python train.py --n_layer=9 --d_model=768 --n_experts=16 --experts_per_token=2 --d_expert=448 --d_shared_expert=640 --activation="clamped_swiglu" --moe_layers=[0, 1, 2, 3, 4, 5, 6, 7, 8] --router_score="softmax" --normalize_top_k=true --routed_scale=1.41 --balance_loss=0.00228 --balance_bias=false --router_noise=0.1 --init_std_router=0.00921 --lr_router=0.000957 --n_head=12 --n_kv_head=4 --head_dim=64 --vocab_size=16384 --norm="rmsnorm" --norm_place="pre" --norm_eps=1e-05 --positions="rope" --rope_base=10000.0 --rope_fraction=1.0 --qk_norm=false --attn_scale=0.125 --tie_embeddings=false --parallel_block=false --init="uniform" --init_std_qkv=0.0162 --init_std_o=0.00382 --init_std_up=0.0162 --init_std_down=0.00234 --optimizer="muon_variant" --lr=0.00542 --lr_mult_down=0.7 --beta1=0.9 --lr_head=0.00353 --grad_clip=2.0 --warmup_steps=200 --schedule="wsd" --decay_fraction=1.0 --decay_shape="sqrt" --final_lr_fraction=0.0 --batch_tokens=65536 --seq_len=1024 --doc_mask=false --train_tokens=425900000 --steps=6499 --dataset="wikipedia_en"
Below are experts of layer 2 (counted from 0) of a mixture-of-experts language model. Rows are named gate (a neuron's input weights, with its number), up (a neuron's input weights, with its number) and show model dimensions 0-95. Each number is 128 + 32 x the weight over its row's rms, rounded and kept within 0 to 255. Numbers have three digits each.
Before each expert's rows: "gets" lists some tokens that make up at least twice as much of what it gets as of all text. This comes from a sample of Wikipedia text that the model never trained on. Tokens count by the router's weight.

# expert 4
gets: "\n", " |", "| ", "|", " |  |", " | "
gate0:120087094177165111099165152158181054134171144126176102114119153156091119072125122161139146086117169171110116191167108131130120157104126154151167107185178179144187150128154156118134160177100144158146131177075130163145132167057141090145168171098085201126073158097125174098145152147105150120
up0:141115111148128111134134131119188100167169159146238127125164165143078154100150103155097147086096114179099116177142147149074137159171179179138115078210102106140172134143137156112087146169113155157173139144104163120184130173091148158158162183169171160109078184137155197104098107098124155152
gate1:098130079118119117097137128176110139099121136190159172146122081137127133091126121147126089143134174142139094146127166130143128116199168118123077094139138159157161161127147117113085137137112139127089097081111081123198130136129090169114138131058163175149128086146181154149110136134133087098
up1:104134111130126123038154132162130121111123135168137133171091144138143132089131137136160099126104145116133132147150152119170158099184133127131064120173123093202137159110115097094102091123143126150066151146162090091251171110078049156076146117073200127169119138099123158117124133073113080084
gate2:121099138160124144078189113154114162206114163137102129122185131090134160075146091170130134095166114166181078086129132117158136153139115181153134134105124142128159178126107131138194179142145122139208142181097103139187155129196054146157096110177074144149117134131129132163122182145136190116
up2:109116101198117113103190116175118123138105161094094142149151140178125155071145135127143099129119120145195119159134173109144134180155181173105182126076128142132115168168144145148170080162146136146131145231143119117164206139118107126141151132159114087104130097169131087137073178133062090109
gate3:075121120119120149161057207099158071114071118117091126127162078155115127171050182144147141140151080091143092175099145125144166117173083122165136101102153085090137209123092102122122128105166139102122172120117190153126223123095156139072172176153129141105168104161162118190196101062080142110
up3:081077074139129200149091163146175091117094112135104199111110140116115139215098131171106116160111110140111134136129123083152177131161123150124147088135124135113145168101087062180138114072180142103127156122118098130117183155080144156091177164153122179117153098155132101186146088138101068160
gate4:182114103153079148137132148133107169171202150147117157128140037155127118122095144104163078166142189057107137118150109054137187111143105119119122113118060148142139160172137155135158182092168192105190118103149104148099111019141220082130141124099096128064115167142128112189114082171114143119
up4:150166159134137171147125158115168118172124166139091129117150104146128151111140155094177105146142176106138191128128146089123198123158140115171148131152120074162126217119139182146075183072137179067174105159134119129097074076159188111122168063108131117046128088161146096126141073167083116126

# expert 7
gets: " ", " P", " H", " B", " S", " D"
gate0:141141128089120057155109089118188098128126110119149095166181133092161131075152118139125208118139160170103148110183107135169156072133083092096126112099110069139079065153130096105140093068148179106159144108212120201146116147098127147130145141121129160133139146092113118163134135190182109125
up0:128175159114129090167108098082170100100150120141135135187132121068086097104190134123106177122169145146103146153158110114173123098177078071104105093100146085119124104118135060071120087086115154122119131135196147148094119162098148112151189153125083149132149164143143142154152129203101166137
gate1:181166107087150117096136145195087101079137132147161106157137081154085096106152085102119194094124146089126094145137113101101069116123118092171126103137162092100122134116126165107152135185133152087170125139121174110158114179167114155086115191120144120069157100095119199139153117080100123141
up1:182175146135164153125108135188080085061144097093140085112150097135079157136168110137052157137105181095148159144150118121100139159188079120148112120166171123105109078087145131145105108174108113071150121121156159103165115186148167138119112176102127115117138075160181151162133084118175125143
gate2:117104142120153123073137094205126132082090111074116154169084161155085144118104190122065088170196085204136116134150148127159099167117119123173143160148107168122096127156129116110121158085092160106122105090111095132155090165126118129176113147114143172116139154122150060149126135133164142125
up2:150108116083093087110210135163103142101137104155124155143106110139104160151121166090131135116135099165117147121141084170155124157112071150207153075133056110103061159143174133115136130177117107139137153131082101189127146158093138158151070096165131134109157114139142139086076063143136132120
gate3:119158126095134135158134087104100108093141109140179136112165104121105104150049104152126137121164178099077074106196138103164174187141114162025129091065131164129088152136157134109184151121110123132100099114162163097145148146172180163130125045152111095165184110107166162137128087081094109141
up3:143172125088143171155155105106085092177118156131158106100178101086123062092096108126137140153111152076108130158157060121087166159170080113065098092098182142109096122154169137125124172161123160109142154075177077093108135121130130072145173079067131087136151136095169120145137119132131120132
gate4:108068074125159086089096124112112098123091126141163158117098084153095093142131205142129101115092151069105124164166142148143089106137125179109106205177145140157086114127128143158096129132121203139109123163182159106131130109143102111144136063135105138120131163158110131184163168095124100090
up4:138089109162137108126148131076152089158139148109132128085085151124111105113172155139109163071084142071108068159122115111134093131121141131124143165144138151127071163124168152136072118099166166168144131075157092082149101096144094125132101100120077117114133124097147162155136104089084124105

# expert 8
gets: "–", "/", " x", " s", "- N", "im"
gate0:119128114128097135127100137105135113159202137070157146117153100076135136120153077141133145120093155067164110121113129113165153156096129136117099076124179102137132141150120136152152139179103078109109105118148100091128131134153172133111150171118197121080124158104132154126080079159105116129
up0:133155067106151138124101130096154122183153136121115192156149139141165162100084073113131114063109118115130149135113149136132109092132113100161100148122124110123139072183090081094055149145081108123101147118127116097213099127166139169127130160059125118121151124125137116123130116188147088123
gate1:144144160127157147099117069136087061101181093175132138175174144140121123140124095096131067146091156124096116108095158118121120152136119119143092176145125164182164159125192162131124121128141148147186094104112144096066164176139093130129086094133148140141124085088121130148171109131156153123
up1:181175128125192173110104114100119122125147109171140134152142212089124117185101094106136092157110172116125113091144171117098125137109112143092113195130156136173163172117202148101151110102151103127165151128115171071065124151132129126136116180150085154113175058102123173163198082133191168113
gate2:144091122146142127117129119133095200126154138086128111165120164128147131121150193166125127094097160106215129143135168126172140118118106108111171096118098141130118055157076131165149095143146133140140105048140171130126146134155158090169129088095160146133043109158124147105141100098050150113
up2:110158173133106119108136090074131152164079094105110121081104076124060077148129147100167143150142121134190127139074168104093129145106081070108130132089119189091133079142108110104154110104132116141138071116174145140146106161180154089143134109104137125154110108104192143073102126138057113165
gate3:148085130175160154108128097088109102143083064116172171088078124146084130101060118127144177142108156167128163144127144114169112109149066118131146118107134123129101159169147094130177147111121103101112154135140144120112137156142131099143113064232149139042142153109162146174109112115098105087
up3:142205137091151153091142111118098143112120113148110138127134156159130097120079076091122152112112152117182162133107114144142115051088091097089145158174092087097094159190141158106152150118122125117097112159136076145167105070157133122136112117139089157082167147095138151108145143119112125154
gate4:131166150090084141134151121079118156132124148140175139056206126113136093106109131146222082115129123118121086101125091103106082118156159095114081112132154092152159078116121159147056167171162127165100070176083120098039171113131113111163130125037083120089151152163131114102134128134125097096
up4:164130147133119138122152101122074155112100147149159077108146078112130112136082115063142106133131136143130145137152095151079089117106109045119110145106187073150151073142094177141104155141158173151109116188085140074051138100119080177163135102061097129048107089136132141141141155125139098093

# expert 6
gets: " to", " was", "\"", " is", " were", " are"
gate0:135099123077138126183150088139167171083207121102133118100120128102152179106113086135154066117110096120090093161123124075106151133108088093121147191118133077110161087173145110080161109115097135159157104107158048124174146071154127206177083139100082090130158142118137116128150133148096101147
up0:150097078109100118159106063069177146158177149118152142153049094117147155116097149097107125145141147156105089196145094146133146133144100103134165176146160097113182098106142150142105120148154105160095080082091117147152140083146154165148084154170127164165142109095158131094113143154155116141
gate1:153153056131120110175108163126184103131097090115150192165113152151088143145155136081117105072172125095138099097095098165140083133222140085063112172139132142136122165130160109149088178089060162103111153130190118142211121176199108148154151139185122118141114104095104121142124140159165110129
up1:176099119115144031160154120143181166119126138098123199100084170147119113134084121124087069077137072121103085085123133106138089125172193072070119152103076113055131141151168149112132166128143189117173163145140121081150132188184128147138165118159174112119167124094132139190132126157098156112
gate2:157129147119120113104155095106162150111191155081150148120132107149108115101129138101114174154117167129123086139133094120146151165115126115109150191111133101091147132140085068137153134146123048097107080138168204153168152065142119158083112140123131068209127119135147131075142139138110069101
up2:167090157104192130046128083141078144115176152126063217174112131142131108118092146090118179134132145133101066136159127145157130086143128096161103150087175074101163156170081062115122068175178134128081098115147107123149180093173132113126114120154106088187139117116171138110098111140123073115
gate3:164068099068114161124099124121211125177174142119116109141084197106120086107075139120113115137138135080129158153162154080136154102108151191132145151147079120157091088123144095089120130120125156174110118119064105133094092189138160097140132091113112185173075172104171144107112173093135192170
up3:099149130087131127163094121136186130124160107116061103116109155111152132111064127117119062153161149130140111117200099085116187148140134134085151161074138102104167150086080135106105133118187170132102137100108083160112110147067201064083168116092119131138095143153180169198148070117136193157
gate4:137058138134111131140142133078157120150112182145081123109145139150080073160153176120144156144089088114120123098193142106087136102114202158138151167112119175140097115109153106086106111106124136118110100099159129166091055145109147177077092193124165122108112110105159133132169140187160136064
up4:123158134202160116123170154156145153161176103090147093127155136136110170123105193120090121164136106106171129162138171156133185057078188130151118165111158116108094126141174121116127117137107133158118104144105161155143076154120160193085091169194197132159114084091136130137123146157117098126

# expert 15
gets: "\n\n", " \"", "===", "==", "=", " In"
gate0:143132202145143167157147132096155143056121171090101123165164162116193135153158153108110161144100170147167123101165105121101092101096161165180122060098107123187123154135024129110094140158101103138156124103134128115107152179174129124123109138119131098178174183073148180161083111141119100114
up0:100169186115106125124184104130137111081149140142099103138145145104137137139161166070125130156128187140116096119187156144127074155110180120176131061112121143192163155096079113128170123191153105121125140075152152130127125151133130182145107153110139126174123164155126172169098132147100130093
gate1:099124179121184105136164167134157178163103165129124113151085145158127131118150122108164139114163116148118108159105166131107138103130117167159102195093122090138132121156115121136176150113086082133115151135101148138107098140122163111119114139101074181122185095141136129143108112131152124148
up1:051113154159122163166098188130160155119106172093148095120116184132126157071176131108174147137084136153147137124129107144064129072132094204158079200097163140117103117171105121173136112135109175104109111125069134183094123118132125084105130173075112187134164178141163158136121136151139163162
gate2:125187114178164136085118155182109136133153154119165134156122146156146129170167108098133182099125062147181144133079152158143127115098154115152098113085136122108123146043126145128199140184127203106100173080133059145128131129133148123102102201171205125157135143090140111125092110053035150084
up2:095155105144140121104115116173128154131143136127105132077195158112128167150135126085052126091167098200146158108131115105113161121068154133131130109101146161063148092066178118096166165147102121174123104107156097104165111127113112083109110184165175136126157115115073129156074124093096127105
gate3:184128158142115117159153121069139110180087121104131113092111078092127121084097125116177100145127123137112113146153143195112142166142079103161110075166163135119158131168164142211125149137123149088096125162092131153141148167151151196127155086185120152078151119130133157145199060130191142100
up3:103105095128110102091082120102058098108097090136133110151166101166111065113172111150118072125132129121108132100119138121156083114111142100177133125179115084066160179131132130159157121094160147204120123134113149177134122178138139160082134046141082153179124094124176116133116087132211116108
gate4:091123178106060111116105158144096166091162148127070105170142119144122126192094182178126167123064121096149107087173127080070126124085096156127132096120091138153198086128209134153073160157142112090105117108165119124092139117109122119153109096112136077175155192106157136145157135134107115085
up4:120107116148115101075151133096145136124119165137139091121126117123134167157072147160170117089103084122154156123113086073120105151161170183170138116147088080112167110075161111083141152072122145129102109089086132145128135116092148151189138166161139102125168214116088083107115153145109119088

# expert 0
gets: " | ", ", ", ",", "; ", " in ", ":"
gate0:109194124088085137160064192110085118146168124107160135119116157160087145109142102109117099093104147118156174133147093148164131112091128153142132063139124102138133162148084116164132153135156096141090137071150106215123125104168126136129103151096047125113119075110083188130101083097115143134
up0:158198135140106182161098162121086113109146109145143143116101133163160148136130100111128157108153092087148143095169070126122111101153097132121114111117097091131100174151098151113113166120094085173115108098121060178115105070125079165122118142127052126111097106103092149135116110074154122152
gate1:092153113092172148149074151120166100177119114061137121158173162134160174084064145097149114111119168177144160177139120161097137076070130104159123150113078114161073119116137115111111162130109159137129106118111107131127075098128116120153159143119088090086160141113176161073119162192104110116
up1:111157127152138127139087154085146129187102139099149133111168159122178100127104120105125102166074124114174128147147122177144130091115077107119094096114148094151098096144164111080124148135108133141132135139162138169153094138102137099185106122136077161138166141094185111070122149196101088086
gate2:150132097094225125113136149084132178078112151099145147131068153212063086077099145083145144093107069124097177100103168155169215174163107136106127117092109160065141124113167059148105073133146097138143182179163103175128100137144082216087119134121145155108114113117111134153106107134146121107
up2:102086147098189107104143139101152114143124146121138125111125145222106128091145059094092146078137136123117126081110129127160137157136072123126094083122121097102078066106114051189132134181183054095086131124155079109114102101121101168130126176108195097086157148102127127136162073123159166111
gate3:116129127100140183167171125116154170094124103151075151155127143156191145150123105133128142099168166132169132133169141158123139119159080147120104142112122106197091141132170113151158049104100121161078126109100152120189087150110109108128132080119088103094059195102129155137106135127128106111
up3:083126119138130178152126141138151179102169193136061128150141111160144118091149138129113113150141193151114103117171139119058121098122103158094143171167128108141138187139165144094155115079089105152076138103133140163167085156140093100140137085098127126118117175080134122162136096105129124149
gate4:116129136153196155090169097140111187114097151201145121104194114072181116142149142144139147104089143176175158131119060182126104039074151175156105144167064100127114134074143139145131111126152087154141098139115092132109170159048129081196113132115128124149166153072113092182155096110147135135
up4:124203096172168095116128093113132155128077139189132087180159109096174165098161087146149068121122149130167173111104072115081142100110153158191141155160054096095166121133126173127155145103131087130159124137144129102145152170069147124170151102064132093173129198116149081217141122154182104131

# expert 3
gets: ")", "er", "ation", "or", " *", "ist"
gate0:104128113097119092153140109132168118152170137120059109130167114072166106095106183142134153170145159125130129166108143086071141145149156101117116123145145143128148161104118091093067156135103098070163144116065123130164125126053151075171170106135104142128139179132079075213120104157150104167
up0:111148152110144108144160140083114129173167103158060121098157157098169091145090124172137169142128206099136083126135124123093162136146135149153095132132120155116083138129090078119094125159153091142149139079138121055144093117115177119165150152195079136134181128114105091219175090167166106134
gate1:120148090079092082135162123145118124110097115102128187118179116106120098141167109154141135145119125101129141095109119124144129183198131113116141156062190102213119103183083133101121126115129080107106084085072136134111092133161095139094122142106101077143091135120108127126141127120111192134
up1:112095135099149120173160155147081126148151094077135123089144125058153128149170164205107156062086109076139123060100150083156083169182141114120123119104107131133143125154057141146130134166137122095087094099109103133128114100138068128104103148134100111114080146082139120135116098096134143104
gate2:164162108108082156128093105114139121125118161149074077139127077148127119172118154129139129134120121153127153133127151168113108147149118112104155171159120200071150102140086180102196084106173119171177155101106132182086104142130122113190099155133126091142095110123070134144090158092147077190
up2:156184098087142098145087069153154099062112129147090098174160105157109091138068093114141170195158117173165127103142152126098077164155136157163123128181146173111136120144089157172113121176150156114106155109126149082111133077217101157185082124134137139146152119138140141135123145126142067181
gate3:190131138106099151126134212142070136159158123160117150104167144103230133147123142130141152090110116121089159157129087130113143095141143082154179102101153126085166136159073123105127117109046126095129142141144074073150162177109139071183114100106141095138177096161121098121154104073161172116
up3:141135108124136153149153212163077193172107117156150146095132145087185175185150180117117106117158148092130134122077091152151130102101066134128106155173167148115141163088074114114100197158109129124086152127121137081131144112114133092141093069114133102124137125178155148134141086130152139115
gate4:110054084139130170116138132106159180139122119080146159135137123138154131121140071100148154118134104171110108111107137132150134164074135138108153135161098101084164139088111040122159179125174092167193151121167123152170124104085077173113138136106091168115154151157109120146144109191140122136
up4:141080099135150150112133132166119173093107094115086116152137078163165087072102056136140148119138097148114116079142139132131145151112117111153130200224158108110084095108100066106140159172164103143140144122159177135146102057074129179122127079102058138155128119109128144166178133128140083156

# expert 11
gets: "ing", "s", "ed", "es", "i", "ers"
gate0:111139095100155129109075078156163153207157147104129098152158094161103116077140026151133179087112097125089128068081139159158196093149108190119128083141106144153200106125107076075125161150097140084142122099130129149120071129129189159083115156111110190121143142139079053115145122108098080111
up0:135145125126104159098118074094166136144196112164079105130179105139109148122142076104157168130129114109155103109075157123148146104160138169163065112143185130110202139106134122133110141128135092135106165078138092148143092126116187115064091098138106168129133155086083087128096113121111089146
gate1:040164098159173165146136097152084130096089125094199162126126138174083157131138117165140105156103099116187068168143159179097150131176204068058143092138113108143127164091074156170123132141129153125130138092093133136147193113123098139132161096116165155149213163099081090092144114162155146093
up1:122174130152143128076129170164111184070138112102133118161116125123109116140141079176125151168114084155140035110162133157093090121142179115123163128061084124110161151138133191194088140115094162099171155099143128170132168127156156113118141088154134117124185167165111103101131152100130097135
gate2:170177121094164135090173102108106104066125155101120089143072090114158192140159104163138142120191090136152102136117126132206121122150148144175170130092159126125159099115178128091129164139082092161127161138093133154083074129097150127109091157162140145132102147106120080178168139148101100131
up2:162152104148126156090139092191077126093171131093162110134105110126098118093167127163182161167135116096130127130104133174193077131152093132168118148134141177115174063196203073129125212141077113174124125130139147150161064108085143074132060108130137145063132145092110126152076141108057102090
gate3:073135148114050067073165086116109178097147146117153145135136129119108168111123116116163127113144148120143175157132155122112157142104148140156162125115111107098151146152107145190122122085125126091125118148144202105167138226109154145129092057133109124146120100090121089076115155094167074063
up3:138119186098086141111217146144094185142152173116139153109121152134135127100185137147118122102169103140152123171150132144114114174115138151154124094121130138094087119188125103157159162116107151097096109069099185066106138133142174145141106093146164164075132166138154120061141131135175110098
gate4:172066103077135130107109109090111110041109121165148110092088123167151138108140103146136119165124167123140134155121159135113157123103116064174172105163100094141106120125141123151117154099136167137220111059120098108133118093136142164076143149096132153120123169153175165165159115137147172145
up4:206084105108160098102138104115153093149159181173116107113170145182139126145097136187157147156139121107177106167114066066146113121190113098151171174138144084124136098117148124124138127144184106168217144108110091179105125120126109109172090107070095191148126152111184118098126105120161195176

# expert 12
gets: "1", "2", "0", "3", "4", " ("
gate0:012128152141096134100104144090150124151141052125102153140139057126082098169108105114130171185169136115090135148164117156199133142132104103109109098104133100066165057085092129121128156119132102113069126113088134115083186147096159117113145136177118139133144181155134149110119052108148077164
up0:087115100122087152146115084115136087133131111147145068133149078124190114137106114109133118147127118210118142140136197162157119101132075158140105111107115059104114126104084052108132136117121114160136173152181151108156222122127112137109154103186140121108170148143163136128104096085089116104
gate1:115048119090108133018147137084125106132082128161162173105120113097145060119125130118109103157133082143158161146140107144090154120118112115159073081143099131143072176120115161075107148155181113193105114126163141089096085097121133199121156169116098092141139172101114142180135095170116164151
up1:145118109105127115141157147114126142145112119116204145069154123070102093173165162143133134110138093161176127132102131162091162177151109147140119110106130145143167170060103163120144166162157148144094109112132156097103107107048134130103134088103102147154074113102105117112085131139119155153
gate2:144159110108128118127106135076174148099153169114195117165139174110188149192167159151093095068149133096144129128132093106124138147116131181088099193121125152110119115079120091162143085076177171138102093195105090157141071117121094077071068091068089123139105125141106077120117057181175149161
up2:163148133148142101122100115131115167154148097142124139118113160103152120142176100148119100086174151090094117128132106133090110115134090122061095121073148116108072122099149100160159065126155150118135114123158155177141120126160139116112078097079142101093113134118106121177128096163128142153
gate3:122110141119121106087110137131171088114095070124106138134073075121167108106206142096096103150125122087129110125118128079135103125153162113099125106122161109105076137150073180146067107169106070158086162177100111096154132123080086148103133173076124134171130175081090121106100092181101102101
up3:110110130108088111109112142134154000085116104147083087164125138079133085129165189110090111132154131099114104119141113126106138064195150108120149107084124096129104170122104168106107122124120123148065148176085158145136125078086141093165150136089137128158121165129088152158143115170138135087
gate4:191094117107097131179187102139133091100134154165100181127108133073164159139107144099162099102173119083117147084149109087131121116163129167085179158126103185136114051168161131126117112156102090120135161153140170180119109109177114173125115119104183170079137137131174068150194112113103174141
up4:113150125080076126145200124179067082110114082167084196139068119075153136109085113108110110111116094136080137117115114079079058064138084100137150159120117187170086158129131080121094169143121101171125151159127155110110138138154187166123139099125133128122194135120129148107146096086103164110

# expert 10
gets: " the", " The", " of the", "'s", " in the", ", the"
gate0:176075102123147138144172171060140242094160114103091110081081090130130121090165167098117177160112069124112108141113127149151197095132167182120170149142111147138086147141079080188140127141151154093187121125104114142089113083150140140167172180117135136183131072193105128211126100098139148150
up0:170096128130109188143136135118154170108151116098094135115084073126152098112158137116140181141121068105125121133143146086129131114109187142112167144118109146156106163140136087147100184098184129110109115179089117185064053115129158141141160171133122165203147119139142178160106099150137151125
gate1:122141113115177126110150153101112134171130160147155081128134098175169096144168160129157086150115141161112081097123113118134101109171165091098133117206110149188165161089138078139077138156122187148126132113176119079159123198091172155154130111150113169117202122068115084103130125167080187142
up1:156120100097113130168175100161105071126171118126131131140148082129136120160116170124100110133094179151117097130059137178174113088156124154133107104183142161173128090067157152111114166143128154153172179122076099205135096125187136099175115125085112150101125149099113124072102165120078162141
gate2:104087118153095102129126107137168135087073065139114157139100094161097107118128141099103118144117118137160108196083121149083125113147171122156085135172105119120130087144138128163127114106199120064069145133114131106118144096115111143110132102080157109104107138143089170135171160144104110195
up2:109118097152087160104105095088176164085090111153137146163142107117142166106175188074136075083110148185209093160074135165074131139095122083104084102122103173130125116117119104115084148093187160089062138160123144090139149114105084147103132129111111133165095128104163093118189167127174145137
gate3:116137101119107147138101130099136068134093101202144141122187071119167147113140162132121153114115170139107109107136060125163126124099077113083161145143129161173131143138166106109144131188113175094110109112086115071154121126155098141128141082169146136148057149123120149138107122162107168132
up3:116147085133116084146110114156127061169051083205151160139166089097179160151115106155109087110154120097077163122090110090142157117138135132128214122133181139144164127135166114091131151181117127104133055070117085114142115158146090182103186060221125097125100136136130116096092141177113117153
gate4:167096172093119124047125129084174117040134078133122175132125124138138196086080101124121077101179149139058079209136134137106116067094094165119140110181090119161099145145104094176093088092162144144154065168184120171098094146157209069112156125131156107124157147131095167106105091136120179142
up4:193109130134100131136118073072165135099138127159125151133140121142108158170163095139192075210173159174134113195136104130160178143130095104094096132172070145114064111200091136141108128151110133130121083153120158129128089140115177139174149156132163087104171109121123162159105131141116153143

# expert 5
gets: ".", ",", " and", " of", ", and", " for"
gate0:081059160160095137125126126098126109130100182135114131113088171147159114111150138127136126163056136110133079126113102139116148073136116180132214113124107087189120147146187080166135104157107101110181092172109219079129150128076094172077061183153111132159107096097147150166164187166111089122
up0:104087175092107071128093166170124132162101175121150114137130172119158093081082133166129144110094135091114080116157086092082086128117146126081154133143146138164095125169181121121127133137151169126169092173095239088138126130064084220119083145115107133139104118101150151155173118141149140079
gate1:132140146179108177141141094141093146142147149081180086154132145139060162076173093053152199076174165019097199127165129064108146156151131124109117080098100125181082146145158050148123178068156136145145130103114105143088091125111125112077134102151089099130162080196117058178139159205134153136
up1:111113141125085135175158160209082089125161175090141088156091123138098116081100138135145207111125208148133156127161112127116169112109098101094096103148113142149153162145158077135142139102103154111161153093151136163133109110135115127138132111162165140151146147189107100203129191168138150074
gate2:118139103154165131092123132145101132180144139107124155121140106123168153121119072146122156119121138130130150072139134209177095065131126124103135145131093158142098210104160184133122128085082101146118151146187127155154132121195123128128123174162105134139143096128132132087112093135145159064
up2:121108143145121122102136168149116168174172188134090120116130115096154108161139111169062114168162129116149136116121112213105033087145159137135143157121110099117114151180092142118102139134147097139096131158150165174139095149169187170156078107162149095194097114124156165083132110153097120106
gate3:115111088199150087107140118157086103149184136127105134193098160124121107101148108160172092075126132149145153121088136151141132156118103183146131136129149107123177149166069154157138172126110115167159113089134158142172097145177131130130084142167112154065135149077159134107194110168108148140
up3:169147175132100122163160115124120138182180159159108139107097138115118155161122069125187090097059111115159105140140127109173142111106147078175175136142146173076161161146126109139156164111132078120127170072196108100142147149196100124086134111156172118078125140059114219105134145164118120165
gate4:114101129143104113158169171083143156171151077154168150152147079181117080125090076134104120091138157115172104121071160209117098133136087138123105110111177135148184112184084074160116125177123061098141163117104083105143166141094112152085142154155130171111094169110135099133144118082134089149
up4:110110153156125105164158086082120159189148150119152114101159131143148092116211102077116102086098117042122127148087166138088109143136080126143110134111161092081190095152097170139062152116172162161127127127097137175134189121145048186159176111179082207110059151131092123113094142105153100135